Weights of a small mixture-of-experts language model, trained from scratch on English Wikipedia.
Size: 9 layers, width 256.
Experts: 96 experts in each of 4 layers, 128 SwiGLU neurons an expert, 2 picks a token, a softmax router, a shared expert of 128 neurons.
Training: a variant of Muon for the experts, 263M tokens, 3837 steps.
Below are experts of layer 4 (counted from 0) of a mixture-of-experts language model. Rows are named router (the router's row for the expert) and show model dimensions 192-223. Each number is 128 + 24 x the weight over its row's rms, rounded and kept within 0 to 255.
After each expert's rows: a language model's description of what the expert responds to. This comes from a sample of Wikipedia text that the model never trained on.

# expert 29
router [208 136 129 133 149 121 114  97 137  88 142 127 100 121 103 162 151 165 135 116 136 129  66  91 113 116 133 129 102 143 132 104]
Description: Mid-word pieces, sports nouns. Inner word pieces like ond in semiconductor, ist, ator, and sports or organization nouns after national or Premier: League, Cup, footballer.

# expert 40
router [159 148 116 123 146 106 128 150 132 167 118 126 124 141  72 133  98 140 104 138 133 139 157 144 125 129 122 128  97 139 137  89]
Description: Table cell separators. Pipe characters between cells in Wikipedia tables, mostly after numbers in sports standings and results, plus semicolons and dashes.

# expert 42
router [128 131 105 122 149 127 137 121 118 130 106 103 119 131 114 105 136 146 125 148  84 174 112 107 148 142  88 101 137  94 143 121]
Description: Closing brackets, quotes. Closing parentheses and quotation marks ending a parenthetical name, alias or note, e.g. (Dendroaspis viridis), (aka Biolab), "Never Be".

# expert 60
router [128 120 132 125 185 139 139 125  85 114  91 147 131 115 138 102  95 146 117  82  91 155 113 133 141 121 104  84 151 130 145 125]
Description: Blank table cells. Empty space tokens filling blank cells in wiki tables, especially election results and filmographies, plus == heading markers and Animalia.

# expert 49
router [181  68 115 134 115 137 174 128 122 148 117 119 111 142 141 115  82 121 156 124  79 160 115 119 150 128 110 104 121 103 140 150]
Description: Infobox field colons. Colons after field labels in infobox-style lists, like "Released:", "Total:", "Operator:", plus degree, minute and second symbols in coordinates.

# expert 6
router [139  81 145 110 119 104 147 180 113 160 104 127 109 111  99 118 148 193 127 151 103 139 132 140 149  88 109 101 154  95 137 136]
Description: Coordinating conjunctions. The conjunction and, plus &, or, nor, vs, et, joining names, titles or clauses, e.g. Milk and Honey, Sonja and.

# expert 46
router [151 150 158  97 134 145  94  91 127 118 130 100 118 149 133 130 135 140 109 110 111 140 119  92 133 118 120  95 111  83 104 161]
Description: Plural and word-ending s. Plural and verb endings like s, es, ers, ets, ations at word ends, and an inner s in place names such as Hol-s-worthy.

# expert 16
router [102  93 112  90 125 134 146 146 125 172 128 114 124 105 133 109 142 156 106 109  87 139 117 150 143 110 131 102 162 130 146 127]
Description: Scattered taxonomy fragments. Mostly "or" and first pieces of words in species names, drug lists, tables and year lists, such as Pandemis or-ophila, f-enoldopam, 17-23.

# expert 58
router [113  92 169 168 136 128 112 115 128 140 175 108 122  94 122  94 168 153 125 111 151 133 150 123 101 136 137 154 126 104 121 130]
Description: Inner pieces of personal names. Pieces inside English-language personal names, especially after Mc or Mac (McL, McG, El), like Corn-el-ius, John-son, plus sq.

# expert 33
router [127 123 195 157 142 141 114 157 132 116 172 146 112 110 113  88 162 135 124 123 122 108 121  94 144 109 140 170  84 145 141 109]
Description: Place and surname endings. Endings or second words of English place names and surnames, such as -ford, -ville, -borough, York after New, Angeles.

# expert 10
router [149 138  88 111 137 102 150 127 122 138 109 153 130 117 123 107 167 109 151 148 113 120 162 147 126 140 110 124 167 130 161 114]
Description: Line-start list hyphens. Hyphens opening list lines in infoboxes and taxonomy boxes (Genus:, Born:, Released:), plus bullets and hyphens inside compound names.

# expert 61
router [170 133 124 113 120 108 135 182 133 146 110 107 129 120 143 151 122  93 155 158 137 127 108  96 105 119 110 164 150 147 126 130]
Description: Place and time prepositions. Prepositions, mostly "in", plus during, within, from and at, after verbs like located, released, built, died, before places or years.

# expert 1
router [127 181  83 155 150 114 150 165 151 113 102 146 120  84  85  86 152 128 149 146 119 129 135 113 134 146 138 131 166 176 140 132]
Description: Line breaks after headings. Line-break tokens, mainly right after section headings, article titles and short descriptions, e.g. after "== Personal life ==" or "=== Result ===".

# expert 54
router [142 119 125 105 153 138 147 157  62 125 112 132  90 119 113 120 162 174 158 107  56 149 103 128 203 140 118  91 138 122 139 169]
Description: Line breaks after rows. Line breaks that end a table row after a closing pipe, or end a paragraph after a sentence period.

# expert 12
router [145 149 134  98 145  71 162 100 117 122 109 190 147 152 164 120  85 109 143 146 136 133 128 126 132  93 117 137 154 126 146 152]
Description: Passive/past main verbs. Past participles and past verbs after was/were/is in biographies and release notes, e.g. was released, was written, joined, sang.

# expert 37
router [205 157 120 118  82 100 153 152  99 136 122 113 114  99 112  96 137 103 152 149 138 133 115 101 115 155 131 159 133 152 124 153]
Description: Of and for. The preposition "of", and sometimes for, about or regarding, after nouns in titles and noun phrases, e.g. "Ministry of Justice", "Center for".

# expert 17
router [153 138 110 120 186 139 127 131 108 150  89 125 106 109 130 113  94 122 167 118 107 166 118 115 110 133 117 100 107 120 121 144]
Description: Semicolons and colons. Semicolons, colons and dashes separating items in lists, infoboxes and discographies, e.g. Released: 2012; names; Class: Gastropoda.

# expert 52
router [ 99 152 124 110 148  81 141 148 130 169 106 150 112 121 168 141  75 150 116 102 149 156 105 134 110 121 131 133 183 128 146 162]
Description: Copula and auxiliary verbs. Forms of be and have after a subject, such as is, was, were, has been, became, often followed by not or also.

# expert 31
router [123 104 188  75 108 131 123 150  80 153  97 137 154 150 155 104  94 127 129 121 155 188 146 129 157 132 107 101 148 109 112 177]
Description: Possessives and clock times. Possessive 's and possessive pronouns like his, their, whose, plus digits in times and numbers such as 12:30 and 24.5.

# expert 34
router [184 129  93 119 110 104 180 166 115 151 118 120 129 137 121 131 133  96 165 152 144 154 135 109  98 146  89 116 136 127 144 124]
Description: Prepositions after verbs. Prepositions following verbs or participles, especially by in passives, plus with, to, for, against, including, e.g. "Preceded by", "topped with".

# expert 22
router [145  73 153 178 153 145 140 109 114 116 145  95 125  85 112 142 161 167  98  84 119 105 151  87 106 129 137 126 107 121 115 115]
Description: Slavic and Nordic name pieces. Inner consonant pieces of foreign proper names, mainly Slavic and Scandinavian, like Lud-v-igsen, Žel-j-ko, Vik-t-oria, plus -ov, -ev.

# expert 23
router [118 106 157 118 136 149 105 131 129 145 104 143 126 141 141  88 152 118  98 142 140 164 121 115 132 125 101 138 150  63 108 125]
Description: Codes, digits, modifiers. Digits inside model or road codes (A1, A320, 1–1), plus nationality or type words after a or an (American, railway, Latin), and Arabic letters.

# expert 4
router [152 145 120 106 102 105 111 143 115  91 111 127 142 176 128 151 116 111 155 121 157 143 113 123 129 115 119 157 155 110 125 133]
Description: Past and -ing verbs. Main action verbs and their endings after a subject or "to", like took, gave, using, making, captured, granted.

# expert 15
router [165 149 114 128 125 150 138  94 134 115 102 100 142 121 138 149 162 115 112 118  89 156 114 162 141 109 123 143 126 148 138 112]
Description: Infobox field labels. Field names starting lines of infobox or taxobox lists before a colon, such as Location, Genus, Class, Country, Coordinates.

# expert 7
router [ 81 130 180 132 100 119  85 117 144 134 179 102 128  70 150 118 125 158 126 134 122 114 172 155 163 111 140 110 100 161 119  44]
Description: Romance-language word starts. Opening pieces of words in French, Italian, Spanish and German names and titles, such as am, de, la, Le, Val, von.